config.yaml
d_model: 384
rope_base: 10000.0
doc_mask: true
Below are experts of layer 2 (counted from 0) of a mixture-of-experts language model. Rows are named router (the router's row for the expert), gate (a neuron's input weights, with its number), up (a neuron's input weights, with its number) and show model dimensions 64-95. Each number is 200 + 20 x the weight over its row's rms, rounded and kept within 0 to 999.
After each expert's rows: "mostly gets" lists some tokens that are sent to it at least half of the time. This comes from a sample of Wikipedia text that the model never trained on.

# expert 0
router,190,187,196,206,238,240,205,196,194,192,151,177,197,236,183,213,192,210,217,209,204,203,193,198,220,208,216,191,190,204,202,225
gate0,195,173,154,167,174,257,215,166,211,208,197,196,211,220,206,222,198,192,198,200,189,185,226,179,212,183,209,199,204,250,233,210
up0,188,181,212,201,216,178,191,217,202,197,209,206,194,194,206,216,194,234,185,195,229,167,194,218,240,185,215,184,212,219,180,174
gate1,180,187,206,210,185,202,202,237,207,193,178,178,205,182,207,190,165,191,213,219,213,231,168,186,213,224,204,211,195,256,214,167
up1,177,226,199,210,213,183,232,196,191,184,192,204,204,196,212,205,176,200,197,216,184,222,204,251,203,202,232,199,198,183,172,183
gate2,234,204,181,229,205,183,216,194,209,225,214,190,196,207,207,199,230,179,224,227,178,212,188,183,243,190,234,221,167,210,196,201
up2,211,200,197,200,189,210,191,165,174,210,187,231,181,205,180,197,213,231,194,175,220,177,192,167,193,214,207,207,174,169,198,237
mostly gets: " about", " During", " Sa", " gu", " When", " black"

# expert 2
router,178,188,206,195,218,239,210,211,180,185,158,176,152,221,175,197,216,170,207,197,225,194,167,199,188,243,189,180,188,185,205,216
gate0,186,207,199,175,198,195,198,181,216,191,198,218,209,170,168,209,179,159,212,229,175,153,197,198,169,251,177,217,167,238,199,215
up0,184,168,183,163,211,224,188,190,198,205,173,201,213,198,194,175,183,207,205,208,168,197,202,197,169,177,211,209,218,161,218,226
gate1,128,192,224,217,185,200,208,177,231,192,182,202,213,220,233,187,206,253,216,231,184,172,179,213,217,216,203,198,201,201,247,213
up1,260,213,192,172,199,199,195,210,190,210,202,198,201,204,162,179,217,174,195,180,208,218,224,211,177,175,205,219,160,205,134,196
gate2,206,222,210,216,197,215,207,237,191,210,229,210,201,185,189,204,237,181,202,202,182,194,196,225,167,208,189,222,195,232,202,264
up2,208,205,216,222,222,208,257,171,198,219,168,193,178,179,178,223,169,204,191,203,231,216,194,201,222,178,206,187,222,207,187,189
mostly gets: "bury", "š", "rum", "ira", "well", "aur"

# expert 4
router,197,223,194,190,213,201,219,169,225,212,195,238,209,197,176,187,204,222,183,219,212,191,226,189,202,230,194,193,220,212,206,189
gate0,187,235,184,153,195,179,209,221,215,206,204,221,212,191,228,204,209,213,234,162,243,175,220,186,201,181,183,204,196,211,191,139
up0,171,203,175,195,204,206,201,205,217,206,205,246,204,194,186,185,218,219,182,187,218,196,251,196,197,234,221,203,224,191,198,181
gate1,195,218,197,195,177,162,186,194,202,182,217,171,226,205,198,211,209,170,207,232,194,207,202,201,184,256,197,216,189,179,202,188
up1,234,222,184,218,202,168,169,209,219,217,202,220,204,224,214,181,201,173,222,213,204,213,222,186,186,194,219,212,202,162,206,195
gate2,225,211,183,199,222,209,175,193,211,177,179,211,204,197,189,217,219,170,178,208,185,223,213,203,178,162,215,216,210,226,217,212
up2,196,203,215,186,200,206,184,218,248,233,194,209,226,186,212,201,220,211,174,218,169,193,197,144,179,213,248,184,195,187,216,208
mostly gets: ".\n\n", ").\n\n", " |\n\n", "\".\n\n", ".\"\n\n", " qu"

# expert 5
router,217,174,205,198,193,165,199,218,196,190,200,189,197,205,196,182,191,203,233,196,215,206,187,230,206,194,253,182,207,197,184,216
gate0,197,173,235,190,204,173,191,242,210,205,231,208,189,168,191,198,210,210,208,209,255,218,191,227,196,200,216,221,188,168,225,174
up0,190,173,202,197,229,199,185,197,194,188,186,224,202,190,220,232,174,200,176,223,192,212,187,207,196,196,205,188,205,191,219,199
gate1,205,200,190,181,187,166,198,216,198,195,202,217,210,179,212,193,194,182,240,177,197,193,200,157,189,197,201,213,215,190,194,223
up1,224,171,203,171,219,190,185,204,179,183,187,188,201,170,183,249,178,221,199,199,143,205,178,164,184,232,226,191,201,222,210,199
gate2,194,195,183,189,179,227,170,207,213,187,202,219,203,208,191,224,241,167,197,197,202,174,201,213,206,195,216,198,212,181,230,209
up2,183,188,195,206,184,199,190,208,195,172,228,156,214,185,211,211,225,210,210,224,227,188,161,217,226,176,186,202,172,189,194,161
mostly gets: "\".", "\",", " itself", " overall", ".\"", ",\""

# expert 3
router,200,176,215,215,199,204,202,195,198,197,197,185,198,207,210,223,194,197,171,218,193,214,182,178,219,184,199,210,204,193,227,188
gate0,196,216,234,190,209,205,192,212,188,210,213,237,164,215,201,218,216,220,197,228,218,168,166,208,203,199,163,192,163,205,212,223
up0,185,199,210,168,171,234,216,223,196,198,186,214,212,178,205,214,179,207,181,228,200,192,197,171,229,232,220,186,220,192,194,221
gate1,205,211,195,188,200,182,192,230,205,197,211,195,218,206,217,219,191,204,242,207,167,169,225,175,167,255,191,199,160,239,163,184
up1,183,213,216,200,209,213,195,185,228,203,221,206,218,228,213,190,202,154,187,199,222,208,182,177,173,233,181,183,175,234,212,188
gate2,214,208,199,180,216,177,205,197,178,194,186,232,207,170,216,223,206,235,163,194,241,207,191,203,212,189,207,209,211,205,223,178
up2,149,191,210,198,189,199,200,190,193,165,211,224,220,192,202,175,197,219,178,186,206,202,207,221,231,205,159,212,256,194,206,185
mostly gets: " %", " Label", " Released", " MPC", " Votes", " Safe"

# expert 1
router,210,245,200,205,185,229,195,180,179,199,216,209,196,208,210,216,224,214,195,180,154,191,248,212,187,195,149,217,187,207,181,190
gate0,183,205,225,187,196,203,208,186,190,195,186,194,208,226,195,211,227,257,184,225,199,183,174,207,186,224,181,205,154,215,213,191
up0,178,213,202,201,206,185,219,174,190,213,197,187,217,239,167,206,228,232,223,207,217,180,197,162,211,190,174,237,173,183,199,161
gate1,221,204,171,213,217,151,198,209,193,209,197,213,213,200,202,179,210,177,167,179,182,219,198,178,219,185,208,228,234,187,178,169
up1,192,220,190,178,194,209,218,194,213,189,188,192,219,164,182,218,183,220,198,202,188,223,224,209,219,194,200,223,199,210,221,245
gate2,228,184,196,195,199,190,187,205,234,197,201,210,200,209,219,219,201,189,216,178,184,206,217,203,206,211,184,219,202,184,234,183
up2,196,192,196,200,191,186,202,203,176,189,188,191,231,159,206,187,200,203,182,197,209,199,184,236,171,171,190,168,242,191,170,186
mostly gets: " ·", " same", " sw", " games", " Phylum", " ass"